Experts of a small language model.
Size: 8 layers, width 768, vocabulary 16384.
Training: a variant of SOAP for the experts, 1061M tokens, 8095 steps.
Below are experts of layer 2 (counted from 0) of a mixture-of-experts language model. Rows are named router (the router's row for the expert), gate (a neuron's input weights, with its number), up (a neuron's input weights, with its number) and show model dimensions 96-191. Each number is 200 + 20 x the weight over its row's rms, rounded and kept within 0 to 999.
After each expert's rows: "gets" lists some tokens that make up at least twice as much of what it gets as of all text. This comes from a sample of Wikipedia text that the model never trained on. Tokens count by the router's weight.

# expert 9
router,202,204,209,207,216,199,173,176,226,187,209,197,170,204,188,203,195,212,174,186,183,190,212,191,208,242,198,200,266,199,207,210,202,213,222,190,206,188,202,178,228,208,189,211,221,215,177,201,200,121,184,228,215,230,237,192,184,213,189,234,242,206,216,198,174,204,186,216,184,222,188,242,186,185,212,190,244,161,222,228,185,230,202,170,187,192,204,216,183,228,186,182,198,202,178,192
gate0,185,210,222,214,178,201,195,189,182,190,214,209,207,193,199,203,234,189,210,206,200,182,165,195,218,187,210,196,190,236,153,182,162,163,200,190,239,150,181,202,230,209,192,203,187,193,204,192,175,164,182,203,212,216,228,226,195,218,194,203,190,187,215,191,243,225,181,187,166,206,229,194,203,207,176,207,205,183,166,195,192,225,206,203,193,183,209,236,196,173,191,192,214,183,188,177
up0,196,175,212,219,198,206,233,189,190,185,190,196,201,177,225,228,219,228,202,202,220,209,208,228,242,216,222,210,157,237,211,141,180,224,207,177,230,214,221,210,212,221,175,188,235,226,173,168,188,220,186,247,178,190,185,198,191,175,139,210,170,204,194,208,187,166,212,211,218,220,187,194,216,207,215,192,181,201,205,225,228,191,170,194,219,196,191,221,184,172,235,218,210,157,198,198
gate1,213,199,213,223,221,178,207,192,237,205,202,184,220,193,152,213,228,228,181,223,231,196,174,172,188,189,233,157,222,237,191,215,211,191,210,174,211,196,213,193,187,233,228,178,213,205,220,223,226,164,210,196,209,197,222,180,164,158,195,216,197,214,204,170,190,180,208,193,199,221,166,190,194,192,185,167,194,188,208,213,191,185,208,200,178,181,176,208,202,180,197,217,175,220,178,236
up1,162,172,226,177,190,213,193,211,176,218,193,184,180,206,178,255,217,212,202,194,207,164,216,216,222,224,220,172,218,209,180,208,192,181,216,219,212,199,193,192,198,200,214,207,190,231,255,212,220,224,205,202,208,211,176,165,228,209,236,188,193,159,205,166,223,180,205,197,189,216,170,217,202,169,197,205,198,253,222,168,209,184,174,206,206,221,237,165,235,197,197,197,187,214,202,213
gets: " to", "ed", "ing", "es", "ated", " him"

# expert 0
router,159,177,197,217,212,227,216,197,232,203,196,201,208,173,185,179,246,209,228,221,189,198,185,197,190,229,146,219,198,209,195,174,180,225,197,169,203,220,188,197,235,294,213,223,195,194,226,177,208,207,197,215,247,209,200,165,210,214,198,214,206,220,208,213,197,210,222,195,223,197,165,196,181,185,206,188,220,191,207,178,199,213,178,198,159,230,181,196,212,194,167,183,200,201,174,238
gate0,180,188,190,221,240,195,182,205,240,183,200,188,217,214,184,237,217,190,169,187,208,203,213,203,202,232,167,229,183,207,192,227,193,220,205,218,196,211,202,210,186,173,175,203,212,177,195,194,178,213,167,203,205,216,186,214,181,175,197,194,180,200,215,195,223,219,182,178,205,222,202,195,214,194,220,175,202,198,224,203,201,201,205,177,172,238,181,196,206,192,211,218,169,212,190,181
up0,202,214,176,187,178,195,174,174,204,192,181,182,176,233,228,196,199,190,147,218,199,229,182,187,168,220,217,251,213,218,203,197,220,165,187,200,210,195,205,191,211,197,213,216,180,153,199,204,183,231,193,201,190,209,241,176,162,220,195,197,209,209,209,201,195,182,182,182,170,195,196,212,170,206,166,227,193,185,187,178,199,232,216,174,196,206,218,205,185,192,214,202,222,182,205,206
gate1,203,155,230,171,212,212,217,207,238,197,186,145,195,183,233,191,212,214,175,214,225,233,217,194,210,243,233,202,189,184,152,230,202,200,175,171,234,201,189,199,218,162,168,193,187,210,188,182,196,183,222,191,213,180,172,223,214,205,196,183,197,230,192,225,196,151,210,227,236,208,206,247,154,215,181,186,222,218,188,225,180,211,184,204,202,190,184,177,186,179,200,190,197,182,236,199
up1,175,173,177,218,166,216,189,171,225,192,188,229,199,195,202,239,169,162,169,176,215,223,184,197,181,239,166,172,199,197,212,186,188,206,187,209,207,193,176,222,226,177,229,226,178,233,175,199,201,220,251,212,244,221,213,229,198,209,184,218,191,183,237,212,226,199,209,234,209,182,189,173,197,183,222,177,177,217,187,198,191,189,180,188,187,179,200,185,207,205,209,234,181,200,204,200
gets: " ", " |", ";", " /", " —;", ");"

# expert 14
router,188,199,206,185,205,206,190,221,215,184,244,227,208,188,212,222,233,190,195,224,220,196,171,174,188,216,195,225,173,217,184,172,184,205,206,230,229,209,179,210,178,237,184,204,229,190,224,222,187,183,187,190,201,182,208,201,177,228,175,215,207,204,222,231,222,205,185,218,214,212,201,210,199,202,247,226,227,191,206,193,182,193,211,211,208,228,165,145,166,210,178,178,229,199,160,202
gate0,180,185,209,217,206,237,222,207,197,199,214,219,192,185,191,231,180,191,226,191,168,176,219,184,223,208,190,187,221,182,225,189,177,197,188,190,228,185,219,207,148,164,190,176,213,192,227,219,167,170,234,234,187,187,193,205,223,165,172,181,162,181,215,166,218,216,218,204,206,210,189,175,182,203,204,221,165,212,203,189,211,209,212,173,229,170,203,184,190,231,199,194,171,210,244,205
up0,198,193,196,209,185,196,195,194,208,218,219,228,205,191,198,194,202,179,187,199,203,211,171,219,199,182,197,182,191,166,201,196,210,173,197,233,199,212,211,217,196,238,186,211,179,195,181,185,204,194,203,224,186,195,194,215,199,137,177,207,229,172,186,199,237,205,198,173,227,225,202,210,212,209,197,190,195,223,204,174,173,192,157,223,183,196,204,203,228,168,225,192,186,215,187,200
gate1,219,163,216,186,214,210,191,197,182,201,228,216,161,229,225,217,198,186,211,188,187,197,170,194,206,166,182,209,203,183,227,204,180,168,219,204,241,194,206,193,204,206,185,187,208,224,215,191,172,193,221,193,229,205,197,226,165,213,203,213,157,189,211,224,199,193,178,204,214,205,182,194,211,181,201,218,183,205,217,175,202,228,221,210,212,178,232,205,267,186,197,174,211,213,223,200
up1,221,205,236,220,182,180,205,161,198,195,220,168,147,158,182,217,219,234,262,208,205,218,173,171,223,185,205,191,212,194,223,235,190,197,221,216,227,266,183,208,184,176,206,194,206,204,198,201,177,184,217,167,231,197,172,209,232,145,224,191,180,186,221,191,186,198,190,182,219,218,198,220,177,218,202,209,200,210,214,210,196,185,197,211,223,198,212,215,201,209,194,224,229,201,208,194
gets: "\n", " (", "6", "0", "5", "4"

# expert 10
router,172,196,201,193,224,231,231,150,207,222,223,205,206,196,205,209,194,168,185,196,197,194,174,212,194,182,180,211,187,209,176,187,157,162,214,207,200,212,200,175,247,212,185,162,221,231,196,219,224,185,193,194,160,222,191,210,224,232,221,175,253,183,188,190,197,218,213,241,197,191,204,214,267,215,201,226,203,202,174,218,192,205,194,202,235,218,210,192,233,212,175,194,208,162,191,160
gate0,197,186,222,214,193,197,215,181,244,185,198,163,198,192,216,168,198,226,222,170,221,214,243,203,174,236,157,180,196,204,159,221,219,182,203,223,180,204,178,216,216,199,208,204,209,193,216,221,166,186,174,192,195,242,201,203,188,202,210,224,180,232,221,190,180,211,193,206,204,171,221,161,188,230,195,206,219,222,201,215,196,180,168,219,213,199,195,163,239,187,193,208,169,186,200,184
up0,208,175,217,209,187,218,200,183,210,207,198,177,217,192,186,191,201,166,198,200,233,230,211,181,193,215,196,238,199,200,200,229,189,213,179,234,188,193,206,175,200,205,208,214,177,209,208,240,185,183,213,208,221,209,188,230,205,217,175,187,217,239,178,209,202,187,170,172,234,214,226,193,194,217,222,177,201,197,164,198,150,237,205,202,218,224,175,229,196,220,171,173,170,218,207,219
gate1,223,221,207,200,224,214,219,172,200,219,210,220,206,194,198,210,210,227,199,204,190,207,214,223,224,178,214,226,221,250,161,212,169,204,241,246,194,226,221,212,199,184,213,205,192,221,174,196,209,203,212,182,210,195,190,218,241,180,173,190,196,212,223,191,216,227,222,216,187,225,179,205,245,202,216,198,191,216,209,186,195,222,202,197,197,219,186,195,209,194,171,156,189,233,194,178
up1,192,177,187,208,218,234,237,178,196,177,190,193,208,202,174,187,178,209,206,209,240,189,177,173,208,188,199,193,199,212,214,190,202,217,208,212,194,202,192,222,189,185,211,199,187,189,195,209,203,187,182,186,199,161,211,183,198,173,202,183,173,196,179,189,179,195,171,206,221,210,189,205,219,210,166,222,223,239,157,200,178,190,199,223,229,180,169,206,187,171,161,237,182,219,195,190
gets: ":", " –", "–", " -", " —", "."

# expert 4
router,197,178,226,168,224,205,210,179,182,194,204,209,180,214,199,204,188,175,185,178,217,166,184,167,234,197,214,204,190,200,172,218,173,171,208,192,203,227,213,201,208,215,191,163,201,196,213,235,209,206,209,188,128,188,180,229,209,193,227,180,159,223,174,238,196,191,208,200,174,199,161,221,228,157,217,196,173,203,216,202,186,195,194,178,191,214,185,194,186,191,220,165,171,193,216,192
gate0,199,189,214,201,196,221,234,198,216,184,149,170,249,175,208,231,227,181,228,229,196,195,209,169,228,172,210,234,173,171,232,180,191,197,187,175,222,201,196,201,232,146,213,187,170,200,217,174,210,194,187,207,223,200,187,194,178,233,211,171,168,193,171,209,219,161,218,189,228,184,192,209,220,195,206,219,198,180,188,232,170,172,201,183,229,202,244,186,152,223,220,226,226,171,183,199
up0,180,182,226,207,217,167,163,220,195,216,212,179,204,187,198,165,217,232,187,218,206,202,185,211,218,217,182,171,184,191,199,240,189,214,205,226,230,225,206,194,197,211,183,205,192,190,195,165,173,177,170,190,203,162,232,172,194,175,209,169,192,185,197,182,190,201,214,176,221,186,201,202,208,182,179,214,176,161,179,219,220,190,184,217,196,229,207,198,202,204,213,200,217,200,167,214
gate1,168,201,225,196,211,176,189,196,146,218,135,201,208,188,210,164,211,206,200,246,171,223,178,223,213,196,169,196,234,226,201,225,203,180,217,181,213,203,212,222,202,177,201,213,221,200,177,191,182,185,223,143,213,221,201,196,212,182,187,191,196,142,173,202,186,211,178,228,192,170,199,196,187,194,188,223,195,189,175,219,212,182,239,191,199,200,204,203,205,222,186,219,206,201,232,183
up1,221,219,179,207,198,212,188,218,194,204,235,211,187,205,229,218,173,178,198,232,230,195,206,237,207,202,190,211,223,212,225,171,228,254,207,223,225,202,219,201,231,197,190,186,213,216,188,223,168,212,239,213,200,235,195,208,202,205,181,201,198,204,230,190,203,201,183,183,210,224,214,193,225,185,220,229,229,205,186,175,189,201,186,198,146,146,156,191,164,202,198,182,195,212,223,228
gets: ",", ".", ")", ";", " and", "\""

# expert 6
router,222,182,204,203,226,216,204,205,200,185,212,192,152,183,203,180,228,203,201,247,207,176,158,240,230,211,189,201,206,237,178,189,170,188,201,196,193,216,185,211,219,194,177,197,241,165,227,224,176,188,211,185,217,187,198,199,208,236,181,230,223,211,225,220,192,183,214,235,192,201,211,210,216,181,207,203,173,235,175,222,183,230,167,226,196,178,220,173,215,200,137,192,193,218,181,184
gate0,233,212,209,203,224,211,206,209,237,184,228,182,241,194,228,214,187,146,204,217,209,190,186,222,201,215,188,177,166,204,206,211,190,185,147,188,172,170,202,174,197,218,162,221,211,219,170,207,168,207,208,237,238,197,227,200,208,200,204,207,210,231,223,209,205,202,200,209,192,170,172,197,173,194,182,212,233,193,200,219,205,179,231,199,169,188,233,203,151,192,213,229,198,261,185,169
up0,207,229,204,174,207,210,173,262,210,184,186,184,196,193,216,212,225,211,192,164,237,224,173,202,210,218,170,229,221,191,206,216,175,238,177,169,191,194,174,215,204,192,165,202,210,175,183,193,195,181,196,180,224,173,216,212,193,185,209,206,232,204,197,234,199,162,234,207,209,212,176,199,195,175,208,228,201,220,199,199,211,224,190,208,200,198,194,193,176,187,211,192,208,200,197,218
gate1,197,179,173,197,187,210,210,202,166,167,211,204,163,218,186,167,178,200,209,166,219,195,211,208,195,228,205,203,183,212,212,203,170,196,237,179,167,195,200,245,214,183,175,205,224,202,199,167,160,216,217,211,238,194,208,186,192,195,185,184,204,222,210,191,195,227,222,198,223,190,235,200,182,157,192,171,202,217,188,227,192,200,198,184,239,213,175,167,210,203,213,205,207,186,205,227
up1,178,200,205,185,195,224,219,194,206,236,218,233,164,215,203,206,229,226,228,254,195,207,234,210,205,190,197,215,181,260,209,238,206,186,173,183,195,221,175,187,223,194,218,217,203,191,196,200,227,232,170,189,208,176,186,236,220,190,145,113,221,192,182,203,190,200,167,230,228,184,194,222,170,201,199,239,185,220,147,203,223,173,168,214,182,196,188,156,216,184,166,243,203,194,196,204
gets: "'", "i", " B", " M", " P", " C"

# expert 3
router,198,216,179,177,193,173,208,209,208,199,209,175,241,197,192,192,217,182,199,189,222,203,201,232,223,192,191,178,239,174,176,173,174,189,211,160,151,168,167,155,219,249,183,186,216,196,184,217,228,206,227,191,188,191,215,162,190,223,233,200,229,177,222,216,173,187,204,196,164,203,203,181,220,207,201,214,220,164,174,242,158,188,168,220,196,225,210,174,184,197,210,184,192,195,191,184
gate0,211,201,180,204,222,199,235,224,220,174,229,235,221,186,226,213,245,213,178,176,199,164,172,176,191,183,188,196,203,229,197,179,168,141,193,206,242,249,213,204,187,192,224,201,179,212,203,198,197,205,221,239,220,171,189,198,203,216,161,197,229,203,216,223,214,207,202,201,212,238,217,227,219,208,151,182,209,191,210,200,193,227,217,218,179,210,190,174,223,205,200,169,198,178,171,190
up0,202,223,192,187,168,162,185,217,215,203,227,227,195,208,181,189,209,196,204,202,184,170,164,205,185,185,190,225,224,193,234,227,170,203,198,179,205,173,240,214,198,199,198,224,198,204,212,202,236,213,214,200,186,189,187,165,224,222,195,197,175,199,153,241,164,250,185,153,229,200,183,224,191,219,200,208,175,202,188,192,210,164,206,208,211,177,182,178,230,203,210,214,189,175,168,215
gate1,204,199,218,188,195,235,216,208,223,187,184,175,194,148,202,216,182,228,207,210,200,224,196,186,215,223,208,182,227,242,211,218,212,195,198,190,227,198,190,217,223,207,205,224,205,213,202,196,225,173,201,211,192,185,199,225,223,186,211,215,190,231,243,177,228,208,207,193,228,200,203,203,184,228,229,182,217,182,194,146,186,225,214,228,183,190,174,186,200,212,193,218,196,209,162,203
up1,184,178,190,234,215,182,207,160,241,223,178,199,153,212,218,213,201,192,173,199,226,240,218,202,205,213,236,174,200,209,220,158,182,219,217,208,220,203,217,219,224,192,164,207,208,177,200,212,198,202,198,183,238,165,203,182,172,233,205,211,176,199,207,213,240,212,206,198,189,195,199,227,157,205,203,245,202,186,233,204,238,193,215,222,170,214,212,217,171,185,181,207,235,212,218,198
gets: "|", "-", " a", "s", " the", " The"

# expert 13
router,152,210,200,201,178,209,198,162,208,181,213,200,175,203,233,210,207,232,181,188,214,175,154,218,216,228,184,210,189,176,182,184,199,163,184,194,202,196,179,188,199,288,192,158,236,230,178,205,195,183,213,207,183,146,235,215,207,200,227,203,221,223,194,175,220,215,209,206,157,207,206,258,214,183,180,187,214,165,223,230,194,171,214,224,201,226,198,210,177,258,197,243,220,196,201,206
gate0,236,204,189,207,193,166,184,208,170,225,203,210,165,209,204,180,199,244,220,208,183,212,198,222,214,228,207,194,158,178,209,192,172,203,241,191,217,190,222,205,188,222,206,166,204,186,172,197,216,177,170,169,227,143,219,158,209,189,230,207,176,160,202,250,198,209,186,206,175,244,246,191,217,187,203,198,211,162,191,221,190,237,205,198,208,215,202,195,234,180,203,191,212,185,202,167
up0,190,217,223,195,166,243,190,211,250,191,196,225,183,230,204,231,167,209,227,210,187,210,197,214,180,193,190,226,202,176,183,222,173,200,203,190,179,203,197,201,230,238,171,196,192,207,193,163,197,189,215,176,177,199,179,222,185,210,194,232,201,215,213,188,206,178,203,196,171,161,167,226,176,219,236,190,173,213,192,179,199,179,186,188,205,210,198,214,168,221,182,225,187,216,167,193
gate1,183,200,202,194,204,193,230,212,221,206,212,189,152,188,192,229,238,196,207,215,216,212,177,179,211,218,200,220,214,180,175,238,216,188,161,189,199,191,207,162,174,203,210,188,235,189,172,206,166,200,181,167,202,210,199,186,209,198,211,216,184,195,192,218,172,205,181,210,202,211,172,219,204,189,213,195,173,151,235,202,204,194,220,204,210,168,178,223,224,171,192,213,191,202,190,208
up1,226,205,193,191,211,201,201,200,182,224,222,197,167,194,202,215,173,251,233,189,182,210,216,216,179,197,194,166,201,204,175,181,215,205,226,185,207,177,166,230,220,173,198,192,168,222,165,183,197,239,185,188,203,184,171,221,224,215,237,208,208,194,199,246,200,186,208,210,215,175,195,190,169,213,190,211,179,221,217,189,189,237,150,192,162,179,210,231,221,224,193,222,177,203,214,179
gets: " and", " was", " is", " by", " as", " with"

# expert 7
router,204,173,210,116,186,218,181,179,186,200,211,246,226,211,200,211,222,184,180,189,220,178,193,142,215,195,182,217,190,189,191,199,197,162,197,189,184,226,220,217,208,198,208,202,213,198,215,233,226,193,229,175,166,195,218,218,228,215,257,194,212,239,199,193,221,199,213,203,174,219,149,202,226,226,218,201,204,172,208,203,199,184,222,213,193,215,225,164,199,217,211,216,230,209,219,218
gate0,183,217,190,208,245,190,184,189,201,237,186,209,200,243,193,187,215,211,217,187,201,200,194,219,259,203,198,200,197,235,200,199,188,175,191,173,195,228,187,176,216,215,229,176,178,194,204,183,220,184,198,182,205,206,215,213,228,212,210,196,152,214,197,203,245,188,209,190,212,218,193,231,230,200,162,178,195,213,240,236,188,207,203,188,228,207,209,192,181,192,216,231,186,253,214,147
up0,208,226,211,180,201,182,244,189,216,170,198,192,205,189,205,201,231,198,184,225,212,169,163,177,209,175,211,219,186,193,232,200,212,189,208,211,222,212,230,190,214,195,190,224,230,177,230,210,225,182,229,195,180,159,199,186,201,176,165,224,189,173,205,232,194,192,160,167,165,176,187,190,168,205,249,201,200,230,209,207,245,215,218,197,204,203,213,179,207,200,222,183,203,203,190,205
gate1,205,228,209,210,190,191,226,201,187,198,192,249,201,179,211,217,181,204,209,205,205,203,198,187,175,188,214,210,204,211,204,152,214,188,173,189,209,221,169,224,203,203,237,203,189,241,192,175,209,217,217,188,189,210,223,205,229,192,263,205,228,178,236,180,218,228,184,214,188,193,205,197,174,217,220,181,189,198,238,200,207,226,180,231,205,157,159,228,193,198,190,196,174,190,182,232
up1,195,184,183,199,199,212,213,206,196,225,234,224,209,204,182,207,206,213,204,217,184,217,195,198,187,209,214,210,207,182,203,184,177,218,232,188,190,220,205,201,175,231,212,187,182,149,195,169,204,216,189,184,236,213,179,201,214,205,202,202,204,194,195,188,196,205,204,184,192,231,185,203,194,166,193,215,181,204,224,201,213,209,204,224,208,219,198,187,189,167,201,180,236,199,174,187
gets: "-", "–", "/", "ed", " New", "ing"

# expert 2
router,192,184,174,181,210,237,176,156,216,212,239,198,221,212,133,210,231,191,159,211,223,141,185,214,189,194,210,223,229,209,187,199,181,200,248,175,204,193,179,231,195,212,172,227,206,227,198,218,159,198,203,172,231,205,209,167,202,185,242,213,205,208,193,216,206,207,203,228,194,196,199,188,221,186,208,216,158,214,195,185,169,222,183,187,167,168,211,195,212,186,179,187,204,169,205,220
gate0,213,185,204,205,242,258,210,194,173,201,178,183,196,250,196,190,197,182,220,176,203,177,196,175,176,188,184,205,206,173,233,218,181,182,205,211,201,180,224,191,216,246,179,199,171,185,174,189,217,200,206,236,213,203,171,211,203,200,211,226,235,202,206,239,220,192,208,217,190,223,207,182,209,187,220,228,194,189,178,179,203,211,191,180,207,208,219,160,192,182,186,223,179,207,201,181
up0,196,213,209,211,196,211,219,195,185,206,197,205,202,210,199,218,218,208,238,176,223,204,201,178,214,211,246,192,202,195,183,213,212,193,213,199,225,220,222,199,178,191,201,222,206,229,204,194,238,207,203,179,180,193,228,197,167,168,219,205,159,222,192,218,186,151,224,178,193,212,205,185,232,202,207,197,180,168,186,175,209,142,172,204,166,186,193,172,225,215,196,203,228,235,193,192
gate1,191,206,229,199,233,177,190,162,203,246,208,211,207,204,192,173,198,226,193,185,209,235,183,210,156,206,202,172,203,208,204,187,190,188,193,214,181,194,191,214,245,188,198,181,203,214,179,220,188,213,209,216,205,165,216,191,199,192,191,169,189,195,227,210,183,209,187,202,193,254,203,206,209,224,221,213,215,219,224,182,193,180,220,229,183,196,193,211,180,208,180,196,209,173,171,189
up1,219,210,213,174,183,184,207,214,192,204,208,194,223,211,168,209,168,200,204,216,221,193,203,225,195,208,203,244,176,209,177,214,177,178,180,203,190,182,180,196,215,163,211,176,222,217,204,216,177,173,223,189,220,191,182,197,209,219,194,201,228,180,195,214,181,195,199,211,194,213,168,234,227,235,201,156,201,177,185,198,158,215,192,210,206,182,217,234,207,187,197,180,201,173,243,206
gets: "1", "2", "0", "9", "3", "5"

# expert 11
router,212,198,184,202,191,225,207,193,223,208,204,222,214,193,222,187,210,187,202,199,212,204,174,208,210,162,225,196,203,157,215,182,177,224,223,186,167,185,192,175,231,207,197,208,182,219,190,171,199,184,220,196,202,214,205,209,162,201,176,208,171,235,186,182,157,165,176,181,229,217,190,190,178,228,212,151,206,248,207,170,207,198,200,220,202,216,213,189,211,194,192,198,219,165,196,197
gate0,190,182,182,225,211,150,217,178,200,234,191,153,219,192,205,200,184,203,248,184,195,210,185,230,210,220,201,210,194,163,185,215,206,225,195,166,207,184,190,185,194,220,240,213,202,203,187,166,210,217,174,232,227,203,192,174,146,200,210,191,199,171,212,164,223,213,206,217,171,218,180,211,221,199,206,220,211,203,244,217,192,211,198,201,201,209,234,204,175,189,219,206,193,199,190,213
up0,180,221,183,212,217,188,170,196,196,240,186,197,193,225,192,188,175,198,213,196,208,196,198,187,213,188,175,199,177,177,168,190,190,205,186,189,196,206,171,210,180,207,198,185,187,204,206,195,215,212,179,203,181,216,236,217,232,208,189,187,203,183,190,184,198,197,182,204,181,165,222,205,201,189,255,208,217,215,161,184,202,197,187,167,181,157,222,208,202,183,174,196,217,209,189,217
gate1,159,202,186,189,202,200,225,197,200,168,161,179,212,193,205,209,210,217,217,209,190,212,218,171,203,220,182,193,201,167,194,198,186,200,216,181,226,190,183,188,194,192,206,258,201,185,239,188,209,202,215,209,219,219,175,199,199,209,187,194,177,182,213,209,199,208,195,195,174,180,209,191,211,203,196,176,233,177,166,195,179,213,172,207,202,215,192,176,184,219,195,187,187,207,243,205
up1,226,219,193,200,209,188,178,202,208,176,169,221,208,184,213,191,237,223,174,210,187,209,216,250,205,188,189,201,239,202,187,215,203,169,193,192,186,227,220,182,179,166,228,189,172,210,183,257,220,162,219,190,187,168,213,205,216,197,181,204,204,192,225,203,226,229,180,190,218,146,185,195,226,162,207,194,206,191,184,190,198,206,211,240,173,219,207,248,206,198,202,181,190,191,205,209
gets: "\n", "==", "===", "°", " •", " Total"

# expert 12
router,199,167,205,191,217,221,198,184,206,191,227,190,239,183,213,180,197,180,186,229,204,202,159,228,216,178,190,199,189,208,215,199,155,182,187,179,179,235,221,202,179,249,214,172,191,205,212,246,186,190,201,201,224,204,199,205,166,198,208,190,196,188,175,247,176,189,227,199,215,214,166,217,225,218,212,178,221,180,197,189,180,219,199,212,180,209,218,206,188,183,170,180,211,217,209,170
gate0,200,202,184,148,203,185,212,193,204,196,193,199,218,192,169,200,213,224,198,242,220,190,236,222,185,216,166,204,206,192,245,196,186,191,236,248,182,204,175,196,232,208,265,197,178,214,171,237,203,212,189,257,193,207,212,204,165,188,220,189,189,205,224,173,213,218,184,171,199,181,182,188,207,210,187,189,214,187,208,255,206,195,228,200,223,221,203,218,182,181,265,220,209,201,200,192
up0,237,211,187,189,234,215,174,247,181,158,224,183,196,199,201,190,190,179,158,189,205,191,246,214,202,224,214,217,197,177,223,171,193,178,258,207,178,160,229,246,202,225,208,216,193,215,189,191,161,182,181,153,198,179,200,199,208,202,228,225,229,229,185,233,178,166,153,194,230,177,187,208,232,214,195,212,211,164,212,198,222,168,197,180,212,177,209,181,189,211,203,220,199,212,182,198
gate1,185,201,162,202,179,191,205,170,213,208,204,198,206,205,199,214,216,190,193,200,175,222,205,236,190,184,161,176,196,199,211,209,186,214,215,185,216,192,198,173,218,198,169,220,195,168,185,205,190,230,226,209,210,225,219,204,175,220,199,176,204,171,169,211,167,170,225,175,197,212,194,187,157,185,167,205,213,189,179,180,215,208,201,180,176,181,191,201,167,207,174,214,201,197,177,215
up1,184,162,205,198,214,179,209,219,191,209,207,193,197,213,213,186,218,207,177,200,185,231,191,190,179,206,230,220,244,213,230,226,195,220,225,185,180,196,218,183,204,193,196,177,178,170,209,207,180,186,185,161,214,197,162,195,201,217,203,200,174,178,215,205,207,217,186,212,164,166,163,188,177,223,214,184,176,191,191,172,188,195,199,200,204,212,170,179,206,221,181,215,204,227,210,211
gets: " the", " of", " in", " for", " on", " at"